{
  "num_hidden_layers": 11,
  "hidden_size": 256,
  "n_experts": 24,
  "experts_per_token": 2,
  "d_expert": 160,
  "d_shared_expert": 0,
  "hidden_act": "gelu",
  "moe_layers": [0, 1, 2, 3, 4, 5, 6, 7, 8, 9, 10],
  "router_score": "softmax",
  "normalize_top_k": false,
  "routed_scale": 3.46,
  "balance_loss": 0.00209,
  "balance_bias": false,
  "router_bias": true,
  "init_std_router": 0.00619,
  "lr_router": 0.0021,
  "num_attention_heads": 2,
  "num_key_value_heads": 2,
  "head_dim": 128,
  "vocab_size": 23549,
  "norm": "layernorm",
  "norm_place": "pre",
  "norm_eps": 1e-05,
  "positions": "learned",
  "qk_norm": false,
  "attn_scale": 0.0884,
  "tie_word_embeddings": true,
  "parallel_block": true,
  "init": "normal",
  "init_std_qkv": 0.0444,
  "init_std_o": 0.0,
  "init_std_up": 0.0444,
  "init_std_down": 0.0,
  "optimizer": "adamw",
  "learning_rate": 0.00172,
  "beta1": 0.9,
  "beta2": 0.99,
  "weight_decay": 0.12,
  "lr_head": 0.00813,
  "max_grad_norm": 0.5,
  "warmup_steps": 311,
  "schedule": "wsd",
  "decay_fraction": 0.742,
  "decay_shape": "linear",
  "final_lr_fraction": 0.0,
  "batch_tokens": 65536,
  "max_seq_len": 256,
  "doc_mask": true,
  "train_tokens": 301700000,
  "max_steps": 4604,
  "dataset": "wikipedia_en"
}
Below are experts of layer 4 (counted from 0) of a mixture-of-experts language model. Rows are named router (the router's row for the expert), up (a neuron's input weights, with its number) and show model dimensions 0-255. Each number is 128 + 24 x the weight over its row's rms, rounded and kept within 0 to 255. Numbers have three digits each.
Before each expert's rows: "mostly gets" lists some tokens that are sent to it at least half of the time; "comes after" lists some tokens at least twice as common just before its tokens as in all text. This comes from a sample of Wikipedia text that the model never trained on. Tokens count by the router's weight.

# expert 6
mostly gets: "Al", "K", "H", "St", "Sh", "M"
comes after: "- ", ", ", ": ", ". ", "\"", "= "
router:116187162134138132121106109104129121118139151154113126086105134134118153165131135111156116099160129094136168140139131155134129167122155093140138165131157062140143119146125090117138101138143139099086088120121141099129099150155121129172145142143166141142101074128158131090130115108161167120097152122155093133125117160087126129139093151135124137171080152160132128095092123139121141104089123099125105122120133107084179175088090064129133112157116119140125087131130136120094155101123085136116093142089127147124129125168104136125106160114127176100145096090133142128118179136157134149107153145133071162129134144132144136129087088126137133159115094121134099131134172135128140140093122131134148118176108161134146095127128147144091094109110134118122146095178155125125120118161121
up0:081152171095154136130149116150090132146149128127136146161102110124101095063153088057145147110131169140159125111106123177129130126160184178125114108092124073140095131101133097092099105140144122160148123118162112111167121115114153168118172145111095129126163126122104126112151087127131121111122144130114094098145125141145090119151109087151122140127137140121111106183118140130132130089162145138136161136155111088141141132095133138118143157127108085146150132176130154123152144127131151162139124113124110113100149090117117070133159132129137138157124082185136118117126112148101117117137090152142120150103155103141108097097141135089129142126115123096145139149105129149145135106151163093135102163186090148118148138149172111138130118134130107164162108118159104147109146103146106
up1:114145130049141145139112154148135097111172097138082147138127141069103124126106102128115163099186127129111069120118123134070120134114147096068126129142125147143118117123140113146133165105104099115140139128133114135107086158146152118149073098144161102141131111110132172156109137149148124094153107132081183102121101147097163134140154124143131112126139134135097147109105156144113099175136111135123165109145126147152105161163139132163143091145136074137161147127145170146098145149111148140144129171176117140149148151126138127129150128148158095147109116147127092144106112105109148124125139132095151111138145156091121117158154167135164125150118118090143134176136104101146065115133108149154130129166147147106092107125071151117140143107117132135096121134129128101146138136173114
up2:129125139096093125146116129090164103125129127133142109165126171133090150148133091120111151121174133108129131125162138111104116062147137089138123126148138144148089160126142141154126151114156121145130113134108110140063112109145171132105070155157151105093135161145145138142091108141137153121164158120120111142143152133117180105139111124098130116160154136138084131158155119100162105144127120168113126105111081097119133118116164156149098098129165126163108163113138128129126136121137150112172117164160144116146101143151114129171117137171112137161126129172129128114065123112148133131141146090083137093085141124124173120150121134105142122117118120155095079105171115095115095173166113115155135109098148159155136116134133148088136144130085189092107164145120103116119129140088113
up3:158093155153104118155131103095101177120153125092129116142165133143195087087100110140116131189156126090147137140166156139130179106094126121165145113095120113112140126136183118118151103131124132127102133068154129125137128112094147142136146129186098138124179155157161128130154138122131114129125142073132162101176133140103135119117133137146115130116119143140119121172105148107111132109150135140081111158135121114146114151124134136130107113162117146145134069154100141151162100120106123111170105133106075118170109117067121142136155097118144134126138096145120167107102096152114141075154132114146099092131155125110145151107126120135100082120145141125150151122140127109167117119097162121137121131134107108158103141121102133154127083153088106151152133135110085132133113079096099
up4:123125135058159124162134153130097141121141134127128142103143106124134128136126093087105085101185140161102133166123139115122141121128122160117136098116179133094089130137160140147109144127110113136166152137139144131143149134124163104153135123135128141123077129112116123161132124108127151097121096147103126093157093156147126169138139106124098128120145128143068165143099139097169093076120116132127151126116108101114073134132119170154154144091126114083152120098124142170181139103133120116115127128125108121107173143103153101174173142121140142137172132122143127159162131152098148087108151100138120111096179172087074079130089158126112107157159140151128114149078132111120123139122153141114133095076126109109151100124147152107150148139143127139088082104100122151151108121134126
up5:133159129136120125162110110144133139158137128124188163124130152152131119136149116192137120133124125122138127139146107133130136127124174142163124118169113093162138103105133136149089135113110127147122133114120124099123133104101106103070124160132126120102109116110150086113169087162091131121146108156141084098138100142128106134135131191128145088125139143127104211130136129150126105140126137167087095128103127136099122141200147150094140129096135100135061116101129115101100111107169124153188131107123128120103131131102175130152129142096103119140117163137096097094142148152088125136112110142112146077113126121115173103099091137132130120132096124165119141109109152121126132109095141135160183111088143120162118099122101155140166120119132161159137127148171107138147120108108068
up6:105116103127119170146160156128150137111132065115165110137163107111153155085136151151130121133127104134128105160152155128092112104119120099131142130141171098170100125122130095134137101167134135092133127136094125138084102143147099127136103161174135162172182142150133096129165129127120136118163161146131149124111114152101113159147116122116094101132096127165113146167120107134119160177128106100084117063088125138137092084113110135130151110132120084098143130126097139154127108099154076124138133119123063113130111117140122079147143128172114112106168143080126123113126144124148125128140125152135128109129154131138090143129106122129111094156127146185174138074161130149143125096128083194111137156125157087109159121136127122130126170140138168118152119147105127130134159112108136
up7:161116106164130136121175138099083137112123126103096161172129139122130123135161154144132154125152116132097098103096122094146133097107121145100120116124152120129194133118144122130129131127136144138100180130086140192144141120133151114104113118140107148121101133149133123160147173200159104118140152100118142120126147109141131180180097133139111112130133115107123146124109152103130113140162131108106193124131112136130132081096163124111105108154147117106164178117129088114104129097111119165114119092118113126133109143095177161152108129125136128115156120097119120170165143106090155104116119102149184078103144173146129127157113106089137114154158136119141133168127121158131113136117134119171110159096101057107097136104105124139156150152149137134139067138127130126111151166116145
up8:136133094082115132071141137114165134143091097129127145154138197114135129116082137169125128144178130181118128097129109107136139144140168073128137100130138111120127122100111174125095118152085101100134129112139077104117117116130170120135129170173162121114139146140108145124111055106145121100094150125146145132123121118111206116159091164065138120128134088121101117116196128133131117148136136126074125146087145122132121107110124102151094153171164163128122153102170112113123139119110094126129167113120136127128137130158118159121152126138128152136128100125128122152120125122104131118156134084123146103084083133095142146098128120135146088112137112168075122126147088141103152122156146138150137103147157114116139131122112127114145170132136140134107135153130169098139119164129105
up9:099137183132092173162173165114103139119182120128089178154155150119132087149124135095149160137125144101138137083167154098130133093192123097117125142149097141131143142114109110146126094118109120137158132127130135145123128128149160155153142139077146177142123143126122135127084140103121137104107079136101125144107138104133170081132128093154138102160141150114143089129128129134100101089117137137139159115158123100186153138145128110159095113101146118154153152143176117145114084107056067138104133100129135132121103125072111146119089124133108143126102128137148117148095140125120152117127110134112124066116148119142108086168158145169129145133156117085129137155083124090137125111144138134171160130129127149138117117132112126101118154113146127149172107128120124096138155119133117
up10:118122124134129154139130105152120139084159119072151167136113123089179113132088133142106075130113105145115127159157129086127073139152162112128130081111141094145099137103073101127150101137139142101131142081133125107115073105136126112139143092120144145119172142126118102171160169122075094155138105163123130132115138126142144131140175104137093115127144107132139137150181102127144111106111157149112130126125121065137095153119123115145130119121182095097145112144121163173128094101155123103116133133127135120115110140142175141108119127096113134095132121101131140130097136094134152135144141109143163092146098111137107142121178165098124122137121109127102135133165111101155136117136118116118126177147154160129166139074134101059088148108132158127090148131108102113132178159140130
up11:112099086163141133129125164173093111116148141158081126145137128086115116124134114158127118130114091152113117118103131105118145152146132139095145136134137140093112161108107150136151104150185119123152153136131122148129109127139151103122136135152101072112170186154151139158124149090131124144082072091134214150139126080187127086102163152139154114140128120154133132125137161163155121116105127102099154122169123125122114135121107110129116167128147158123159165119149096133131138125128126114093109119116130139143143127124152096129128135126141112126155118082162164155152147123190105149136163090140174119133076167068112105110116123131136113074142119126108108137119096101088132146116137152130107121141136139117147135090120068166123130118110093160156130130133129136127170089124104
up12:132111111113056129115129133119107137116147085164120137146146121156095130143154156118104161152119119153098100121099120103083141152116124148097162061127136132150121131149167120155114151140123119146151167173145120146103164117119155120101147133136133084100107173147123150156140103171138121170165093140123131124119116112092097110135156112139132058069117098134100129133135136105130108207153128137142128153142120146126120148177109148101115127126163136112108160115112079139140112163108134119121137124148123121131114131138119127134133119160167093099099155114098104117153161123094143072117128155120117093127088143130111104143133105140105111162186140134139158104136131082095114110097119107136190110124106143168099134155140125138161195085108143110123146125125134138143100135124118
up13:107099084131129166127135148149093141131106152113111112137125163155106132124212146143138177146113162142124128143115157102090071160113110079117138130069108117113162135129133143128122151160138100132123126118121096147090132094119143106116082118182132077122141130105116141129116136146143122100098126110126141167136087117122164150151076172103132112134174095156095143137137143100162142125170100154128165122120130086142146157135156155109178117116116105109120126129117105111086132143148132104110114132144141092108097184092123120111116133131129136112074134107120090125120161158091126149133136130106140147113143147159201141122117133112126086146111111128088117082133139121130146120152144121144130120138149140171097144165084117127099162088162167117129154125133123135102153145120162
up14:105128134174135135117091122140143141095124095138128146130154153113109080104138114170133156161129127139124144129106109132133125122088162138165130148168171138115184094087089127090124109132153123138144154153108148142152088111121149106109166122135117162086145107193142090105162108147154088103136130109122124095123161128177123143112123118166165124140087130120173151114141162148103140132151187122137116106149106125158103088119124125096146115151130160104113094135131122152163119183087100102127131072110138136094133113139153081072136152115118105154151167118133122101146131166106113093131151111133117078111138146090103100115154119144138169097129125169167170105155110115112109121133132122128113125116147123097128160142131099110145133151139154137116137114087160102113131083133101
up15:110171191143199149119105148096156122140124143101135147139113125168147119148128109103167085116131124095155131147203092145142112090141129115151090149106149137092150127105118098134128098107122133125135129095131142101148093117124093177159121100105120164137116112150163124087102143078111100114119132134122132132172146128120163096129106145160110124119162146110160164133128116133110132077135151109124128113124125087111131086129115097181160175151103109131149108161138131128115142135117134132148107149106118143110139098132113111132155141121107136146138119159100137116143110092115124149137095131132109167145170106108115092121165165093117157121120146129129137101158113173159120106136135159104056142135153145074161144129140091120083089143158095121152182126108154140118146117113123

# expert 22
mostly gets: "===", "==", "== ", "=== ", "====", "==== "
comes after: "\n\n", "==", "===", ".", "In ", "|"
router:133095104142115137163109162118089145155115096106103095128129166105109084158085114115123158095133100106097138118118127110167162114137100099117122116123140102095098138099158124129153146105104146157118140180097155152096146122150092102150159151117135116112151157112168140151112113182090115090164135112121144139113169164167143122137151114115160098113140090124148120147116097151107117132135117153121132152097143155146114133155137189135138118135145136159103151075143134170130118135109147120130182148078133133098163127141124115146085111145114141152073140139113144126126088132102137162136083120163111140113129162172111143128174115125093100094125102159131154153095092129147137095134138145160160147129148159162094119110146101108143156160164159089147144138123088116115164131136107
up0:129143173145081134168146137106134106127118151142151180139087176143155155094114147125134134168145132134106135136131113146133109087160144148130120126145149143153091141128137093127118112136113145120090141109123142140096117137060141172119116123197106154125099135097070114135126085104147119178137105083157134156136171080108144096152094130135128140155122117109129145120142132142185159105153124118126131151131117123129149122102143154152085115081109109086085094145127144120124124128153133133175160134145106116145171105112129142128153126128117130141145118084143103115161134113092128100116101169140177110081120106126176091106129164133096118112128147135097173092148098157152131086155127084127117163146120125153149132144142124140104139116068119152094113132148135123146097153129144
up1:169146105155115110163150118141124130056127144144161145116112109122168132114098135128129127163121152176116129125108119114131096094140178107145117094119135126147114126138136145136102083110146111142099089116169123126135122124136142148140120116152150130153157176150132154137147112113131119113119152131113134092110130131123140168124106129116125112101137140065099137124139113102063123114127126146120063074126087145124108092111119140169081075111139119137177068146130154120117139094118093181143129141128116146135177060108146146129156126138094115164093111096154131133097116120125083115115126101123163135100153077124146144143137141149098152114141133142139146112174117146143124108084112155107135124148156130133172141126133144132128134154102137173098100141143166123099073127180121
up2:120130129148155111143135132114208139110104151124151132160145126154166127116115086110132124131139136133119142099150116124086122151146193181110129121099156143132138072101087126114128130129101102138098092127169137139149163142119172126134149114120130123163101120144123086111126121116152115114124133141102119105134116082121143136132133126143149130142148118182079187131134144117137124097133099124144118143167125135125110081121152121104124135128133146121116136139079130100141204164149148131129129143158135131130128131121080121162170144120136169139103145104088125081136116110117110095134120139090166140130131126091097119136101135095125082165137136137123105072170151219098126213129127152126065130132127128115140149135153115119128144106117153095123118134132159157145125117118117
up3:098131123137170140108164110103109116108125110098177103147131083188093146119117098149145113149127132124152082136149137112127134096124177124150095138119085144134136099152107173131136123091130141125130132132110132145133129139115165147142138121144092096184109155102145119113148149162130126154136123061090145111169125121125095139143121098133115136121150138116156135120140111149176137156146106143188142144126159135135124112129085151097113145102102163142124132124110123113115148165149122137144131125154116115127146160097145114121102109162140146146100141116109139115169121100094130126093128156103127140169120166184125154105118123112112098147134125129163152143133171083135114137094151127090107105128075143127074114115133124141159096112155116124143119128141128156244077090122133
up4:126134163147115108161127161110118080107175095133120136119143117135108123112086134075129134131171141106146112100135183127110117138114116079100116097166089125092097180160142139117131142146145116135199191146108117148112077113112110171132120160066150149163146152152110115142129141146102142104108145126080132142118155138114151115117148102123132127127114133123132149157149126134141147117139100121160129097125089121081124082114083104113099170163135133160120156105131072133130147154122155145116121128162103126155125093152108162128126148147093139153123112154102166113127147143153129109140115117119115080128142100143127067139100134095135112095162123077121120074115132148153162149154102152144153124120153159145178142134122101126129131100120141121146096136127121166108144126091137
up5:104111177175126139127173160147114191142106107159158134109095103085116116113117156171108122094071104144118114094132146104116149153131126086125096075143128174104117144132153116102148096181082139098083118124162115105108124137135094152123143128106157145136160125129111110124116166123132139123134178104087124156098158117136157121148124140163129096159138117110157129109139097125103157096165107169111137131135135138130095103122122152132141159145153119130177109108098122091106110138139132110116156129115125118117112125111121141077141132123100156127128100098198125111112132096162125125131103146159154115125125087149091108100131135124109136066166164140125119111119105116122168093115174145168130125137161141104158162071112102112107136120132104130161103131108154122136115154145144
up6:129166094104102101143116092147124069117165111133127144134115164122130147161106149096125130119148129114109137153162118156139100098160142102161114164099126142107105133123165144149099132152133110129116117095140181075100099122105126153152104107145109131129078169131145153136106089123156108157129110120154096086145110150115129128159120089125137163177141103129080124119126112130116144124099142083106108139102103131127139142127131153138109120126153085115135118128159123124093156118116096164191142122133168125115129109130121127149162133169148149168114128121081126139127160135077141093134152173092129147106145048124171114103135174109136139136111158117102143130146126135121132116098130125127126113139130144149202096184144146144123116155130118123092185133159131146125110182113132
up7:152113156167126118155089105155129133123123091127103138104077145127108112118121070112100141119121147134128101109153101167143169142122172115098106111126103101139151094121147104102144150106143111105146149154117095137097151113110154156168111140169153148119134082110131094142131120132116105101164133109105138071123152149140153191106130141139103204125147180122128149100122129164096096168147187135146157114167117102108167124134176163160141075099180106115126122110127143086097111076123126133121149146088168140148150115135153135122107094122099133124158153124124113116138102151152119150111139128191113106118122148148160138134129129118144152145168112109147129141109098124153100123138139152111138089114114124131103136145142140135136120151145146119150115113123132102106123115200120
up8:126152093148104121170162118141109123149166201093163167137159119125134111153132146118133107103110155125155131163114108158076132102108137132137112093114131122157079143143103140117135141143108116182106098091167129133140106103132076126117134120129185135141112128145162124110168112123100135127147139128162129089131104131128100156137096160114149131142135122139051199128136118138158111092149099121108133145113125138114065138123108154120128100163105109094127106181187117122158147172116182113144149169174109125088138099145118125115102122112141105098108150138154130136094118120126117122125098155125111125168124108115121130130085151093091106145131160129127132132154144166162133155096133126112121144142115193121124110096121139146108132095150155138107098144139115145131119156133104
up9:112112170166148123132167152079111092138128116124111104087122118126109114126111191138138122119130125150151129096140145109134140068100168136163102128173140153131098183148155143126145120181142108128092149136154103164100078141131097162118140153103150139133146158111139138145155145140079144116131149091105141143107131100140069173133121103120142115154165134110166104120114131088148137086116105150173113147141118120093144117133090157145140086132091152126133135098117110137112091102122142123113135114137149120157086111129164175108117114121066102116145111100161125154119090147117078149119145137162111096123161141181088122101120092131147142118124112123152103113154099098187107111122104126134129126139170105126126119082156103117135141104114094131146119142133130143155128114102158
up10:114155110074103145134132079121107108118107113111134157144100147133151131140090106134133137114090119116116119166140161100134129122136115122127110127115136108132125140119109156120099126117121128100167099108091123069110170130129178160188116113180118137135132122051131147149116135110167109117168076075111133118147104095124111101176114169137108092134097116149110115127161131150137121151135110162121144146140151100149174141124119152145131135131164130110121117177131176102119121104131102130195151125144134129138123145127121095128144124128164163141167175118175116160124138153110129136114140127136120144111149102148136159032123149131144135122124117118087168139106117096099138107102168107127128126178132127135114151140115146129121114138134153154092120122120182147180121130163097
up11:156128160109128105192167103137097122112125096078128135098112142143109130123143161108150138130133111133113158109152150110133135113116125123137106084164106125093112126120122119149114114121121157131156109143119131156124074141144069144172126140099128125137185174151114151132148118111139163135099172122127130124121138130147121134100129156124119157162088123132126103129158121147122122135185124163113142131090120080144164103133121156104101051071130072152155160134152140100089097121126116150127175109114085123108094120097155141112098136154115141132149111174184154166110160138171126099149092106169151150097148118174135141094128151135125127111123116086136173112108088115120146103141102135179152098129098134124133135122127108143122110096100148145118138141134125110157144126147107
up12:100134157075118117106136095105088127130124140138097124124097126160124109111135128116113120094156158114142115100175099104100120155116104172151109108117108138136145137121102125114143148149087118130150146109110137122104110123127149133114125145116137147123146120129173096119112157133126137124129127141088111118145165132127109159109143091128087155190119117195077150143137150157151161135151137065156159141086161135157131168144109161146110096095131133139146140123140134076154111148148120129140142140141121125100163148104121159085092123096123113142175137134098172132146129173106178127141107155102113172104117149141103112093133115103139098086151107109108175116066122118118113139156137098136134086110075149126106140172121121146183136131119124125135106120136095148153182108133177
up13:134141096109139120110092118176153131098130142121166110175128113116094124140107093118131136132126118106106105144166121131103132117169158132157072202119108106123102144132174133141121085157115124154142143119131168179158096119132104159148143074126076111166134179157115119163152106093117067128120155125098128108149130143158145138170101121088124159136133119120146120144174152096116121106117136110119092137091117131099124083164168149121116160137117140100143112122138173127131143127124110154136131142142103113142125088090139131101127119130162097144087119128112115105120097096106154100100142164062115138177157083126138095097128120120098141131136155133131108113093167149143121103119103133117100079126171139135153105127108164127152116106110117107149128162132166150142122114109127
up14:093140164111112111119083144107147145137130102147132144132121154145060103108043158083117104111156150094091125095139131149147134169137119099116123110148070135137102172161129103136141142132123125146154178138127131160120061137125136143132122158140135181108143147124115123136125196154132111152122130116088133123095139158159184112110132134136090141161130113148121106121150126148121131121151117095144150134121119125139122073122113160165108139128201110148116135105150120156138099136120126150128142108115105116130148104090114109108073119100095139139133119154158119104123116127121207108089119117143138107120151104144120072119114142117136145114121132162119147123099067150152153164186112099135133112139116170148156119136115139130150129143134109122135122138151124114135148134122176
up15:088135140103089140125111152125129113114130121139134126151142169132114132133132100131128126118138103086091133120145108142071124167100143136170118106180088127153104178064106121103136133131103124093162117101142146126129130107120087127146168126101188196109133159125175146141128125113122158138133125126124134118117164098145124130149105121107097140151135087152163151151120148140125158163152154131132155133110137142159130101131111157127125118132181129120139128141156139116154104143129104134152169128152131136157118126170110171101130109108160122097175123116143132104154120143091125116138114185151102096136146050132104098130128147091143124124104118091159147145091056168139135127153186133118115132129121087139122124118165153129153143084121132169157140173128087093128125137118145

# expert 7
mostly gets: "- ", "New ", "John ", "• ", "San ", "USA "
comes after: "\n", "| ", "- ", ": ", "\n\n", "\n  "
router:121160119111103135109121098091105077093123086140114124127128091144141080152098130134126124140115136132133132114134144089104136152127090124140153134141170087178129152165160122156112122179132136096134143130166116115106130095129168125135118162161150162133125134135119153144109109111155141165155110139123127084099117137067124127145139135160107079093132154165110112110081124103144136172093126117117115149153144136106143138117091115108138097147148105082126097148086114118136095140110118115132096144111125126149094143179102169115099101212162111113125126083148139125119149159146140117119156145149087087129117130143151122152095080158143112177154116114149140121142138111102120111109152102142183126131100138176134089133128144125149139093087144135126145140157112149131142138150072
up0:139138116156099134133138129137122128095134131162127132129126113083133154114160081134125160139135140162098112110157144114145130113114138144104129139138112115131105146149131143151121167139152134068130158113124162146133137165122148127115117094105146065145078138147130134126123131116142159151101105122171142122122150180170147091116089154132097102120137130144187121130152124130140135125149092110142100123101126170135146110159080135124129165109091167136097157163096107154168160144096117131131154117133102123123072138105149161086108072110110113126121115154139106150082141180117113127134121113089184138082081110162189177141089130141162131116117138094149150121127121113117078151086148108119130080128111110151106143119108134152145155131136101126127098132100122099137087148112090
up1:139123122139089113141153097162126153128099130087125129103138104121125080114133119157138127147112109122148159152155088093097104147134120141119109190144144139147130147131145097101133119149103161160107141084093138107179112124155071146123146134129134130127097112148118111163097125119144152154150130114144140123098125124117117150163120138106127160156123084119137137153136112124073143098139131083139141147125115081164141102108149177229137164150135128124084137137153175126136130127121165116139171108106163132107168101111094145098079105114161167131114147137122138109122110093148156127102086129116127127112180099106128116142159134112105138174135160124138145128093098162091175140137107135104148113178120088127125137111095118129082133134104129132130157151160110153123154150137151
up2:110157113140121107124099178162139107156109131113151183138150117095134124128102125125135124125126130125106095138125103138164131094118132107124103133128142134104137152112102129108132164130103116131125112124060159131105092106098110128136124140141184118121135111129148116120141110189098111127091130124115130147078181129155149083153112118099132131125107113108154166144140080141146161113137132121116134084073129106128084119120153153143129124172144135137111129122148173119149164132109136136134128144081129119156178130122128099152094124104111160144143117186068133133145091119135126135148105126119142112094128124126091134101172136111140178083121130139087118174138078167162165096128124126125144159107176203138095150090108101118122132105158120107170134168088131120158127117133128
up3:140097091137104090113073122149132147115122175118114170104135117085145147113128164147164104097139133136118111176169140133114079140134115125168125120139112102169117113103137124151186144168101149089083128145120140142132108178113080146122129096151145113159155138154150095118164124128091146131106103122117115127122160098134131146164123130091108130136090126116138195124120087122136150123119103123113128141156089100061100125109136115132119154145109133114054122120131114099102118154147112151109134094123110096150132103097121158146195119130101148116125108103120163104135146135092092135101106113093149171150123132108106125116150106116145147118141122148142131139106121125137131087138099129123113107073151159166164157150166154150132145140151113103117136133125116136084110168132171
up4:106147141156121105117126136094099133080121091117106093095129145170080127134143097115137137159109127184106133133108147162168135101140133128100098120137143142112102167111139111130128130135161114120134168177143144095121109103122119150130153134111109145080107139133128092146147127120069111134113129169134111156130136143123117148103128145150153150126123103124128064074135150125099074144155108140150149177073128141099161132145156131126118125128131133177118121131106163078155139105161187129171162166144109128140178177125125163104127135070076137117139137125125149162162143116159162121136118128102122122178087107143140119117148117130156124132123132137131114122109112089119135153143132148106119189141124147118166075120146165133088114118113090124143143128119172142099125111143148
up5:075064110126147130130141134109113085103126099095126141154146160157145136123068147122143129111127125121110147133129063151165152133153140102135137155143117144120137115128109135136104152137166097177112062175106107132128116141118138114108113083176106134101133119147161132135176126157151095096113113114097126096111090114107134168112182161097106155120130120137120126136122178149156093138126158106143156143142143093145131104110158133156133130132131104148140177126151098166146121121146112133128137126119184153145166080115199098147165112141125144164144170143138108154105135116109159126110122120120128123105087130136149127069128146147140133105102127135134095117120103131099083138150092192130108074115112133089136100121121138108105121157157150117111140122133143142105120128129133
up6:117132149150120138130153122120142148142118138073148104145125120095163108123155067100141079110110081107183133190111137104121109122136092119130106157143131138140123147154145131109102140127131165077103141115113106114105117089148153113141107114133153142136092133156150140129172073143138141147108110089175096100142108147115111114112103145095137104138162111111083119166137127113173127128109112123087122119118156156159126151119118119121154102156131155076106164171126156152132169101115111143145143138158131113112140132095083132174133119116161180163128139143134139104101134124148158107090124131085104131148156104098121120142126159101100113115115157136144152118147132138129194180139139108126109156180102099125143130096120101113146135175121087123104163169149132152133131151156105
up7:126117141147143104103109118110096123115126100106171190124111139068112144131097122114140102174119158110137092137157129172138122100139118128142132084143136143103145140133107123134145103113151127125116146096109101159143084124169147132109141131127095130112114147109061149137135104116096118175115143126155124123116116085113138113101108139133093074148149118127123100100152141154154173127148113143140111085193111098129117150093123139112114117142116103171093143132141145092138115136088119124093151098133118129178175113134107121180145136117091147181118148132132144134113131135134116137127145144153181108122172116137154118111151115135167134139120132091143087103144112167153138106126066136109117112119121147144159160148164105117134101175153183147118153110115161129197149100123102
up8:143152148126142145101101164126170169115157103086170149118133125139138149131110158089121100139147122137169196094144114148133086135141131111119134101100154139107100176114121146137104104121112123095181091126137160098115128169135075128103131096179104130162145193122148142145169106119138119130111124142151138136121125100142133141138102103115116127066136119099133088118137119118117151133127125141127100146109146164113109128156132155122113124070152108113122096095129152128138157153095119107124161137125105124124101099106148166119184129165093144115117136151117168123180111177086118107150121130115138131167154113139092125107147141089116175128119129165093170093142116114165133143116121169116109141160109151131158159139123143079110093112147123111099096129109149151134126133102170
up9:134135160147136146151103116089083142124172125120123123125104134174147118115131141102173095079132135123151164192167102126124106150181095125154128089084128097104137122136103117138125127113127114158110107151121176143159118038155135103108120134099099126104098147114095108127140124150103103090106122144138111128114091110118113109138120161146136116137166132121181142127136124179120106134146132125155152150187133121144139125122118104113092142130098137140106191095105115088093142116129144134116157130136140131082157093133123098172144158149125125148143168105157155144127128089130136133095104143144123191171116117120148141064135107095107143122146124145128125111124129065125131167116153131145115115170113137131137115136112149141113142125165161109170157116139159115130137110089125
up10:159176087156132146156167103150084162145126129125161148138094141093148128107141106128165136134127090136123133121127157113130145155118113100120122132077129136134083141087168118085122110138080119144069145117125104138149107114144129113112152097129161122147136147103149095144130142104118089118154129110134149106119118122170094143102069145107122126130165123131099145121168151145142144118129159147071135116087118145108134103166141171141130131153094126090125100106133150103136187093081124133161145088116155127108130167104144122184074136122145114132151141129099155147165094153124134154120092151085119118124107101158164135134137148110067117094088124155126125109109145145153172139111134137149135160145151133153141135166090093128098140147159161101110165134124124157147137119127113
up11:148110137136147145144131125153135152139112099137127143163157109109143129130189150146151123148155139148112108195100198145099102106123130101074140106105174124140175129078098149113141100102115098124110176138079132129163087140085145149142127105161138129109148168121097108097132120155122129122159084126105135107120129104122103186106125148122104157128118109114138177117152155171097132138132181140140126114121113123123092133106180187111139102195161107125149128150119130119130156117125092112122169155156136125132188132114141126110136114128098128133150148150116108150137114148122109133131124131131164094097156133113124103110144140115102087122137136138117117077126074136137136129118126162154149115145103144119083155142111098158097144118176125130148132169118103088128135107151127
up12:166120134135101117134092139133145092135152088138114143112105159132115157127124111103141095156112155148111165106092124155142134096147156116105120113108126115092122116140095139152106100121149143126137130126154151149102093144110113150150163117139154147110122157103056133099120092113131105113143165085138157098098087136087119115072131105122166097172117124111103150162120134126132148132125156170081135093103139152128123133164151139095098134125142116197138132095156155100120154130158137194160116073098156176131153134117153101135125125129127111146126133115087151106135119117089113087152126135123159101112107105122125098115170125108118129094084115120127162165131102160113135146175092136085118111122148095153159113151130126099129131135142138128129071103158080150139139157103149
up13:169116072112140155115141132113130122121161110119129094107121104158125120071129133129125103161132136139140116127120095109125090153100119145107137120133171140109084094118085140130101166129130120136159115131123168118102137097124130110112132140140134092176162153149111150102178097129137119135103162130161172141118155095112111181072141155106175077137122107135123120142146133138083137116135110155131119164125188146159079141110081159071166152118138098104120125160133145102146122162141107114109117141134126132109123148138105093152150118139129140139077143118135128113118142130149151122097119108129132130181107149154147159115135136099109114125136123123123134114082091139092138133115153160148119107200151144078146143148109138108142111137192148094147088117100092150138122180141131
up14:147171181092159110143081166124167159158171142139138105153131136161111108134108130099158085076198106095192163103139116130140127123131153126115124145096134089124143096178089148115140122140101103154137133136151146095145112142136079118109103130115157122137138110116166111102140118102101168081107131148088128133115113147144137165094111117120117139152131149154119184133117108100108119132125095169134160076108125101143149151121106126144119129111088109132148168106215104138128147139144105138114161133122117126091171136106134132124112182150119096138112147168132124091136100154098129148137134133115125160105109143097143113115106129128087102130094168126130091110128116151154132127148120170101139116179104138138121153133131123136123134117136168110121128123154130150099134142154115
up15:096094129151141130160152148109114145190123095121121116145132176121150115132112118171133129116120146147081085142089155138166143127172126112137139138104118126136185145127125165099125129066100131146114146148116120114114117125113134136171119095148113144104161140130120085117121140139132148140135098080083149141117085109178124114113121146128116132149116143129159107135095125171120150114137139099139111167131135112095156167087173132125125106154111143146094115141120068132089164098140133115136160139128108121131142125120129136122129110172115103142137167139162174127115083122051118137147148135165138113183114115128114119080159129089134109118098121121134096117082110126138093128152132147163120140114128113127128106103139143162135138183198094122131137140132091091150160127089152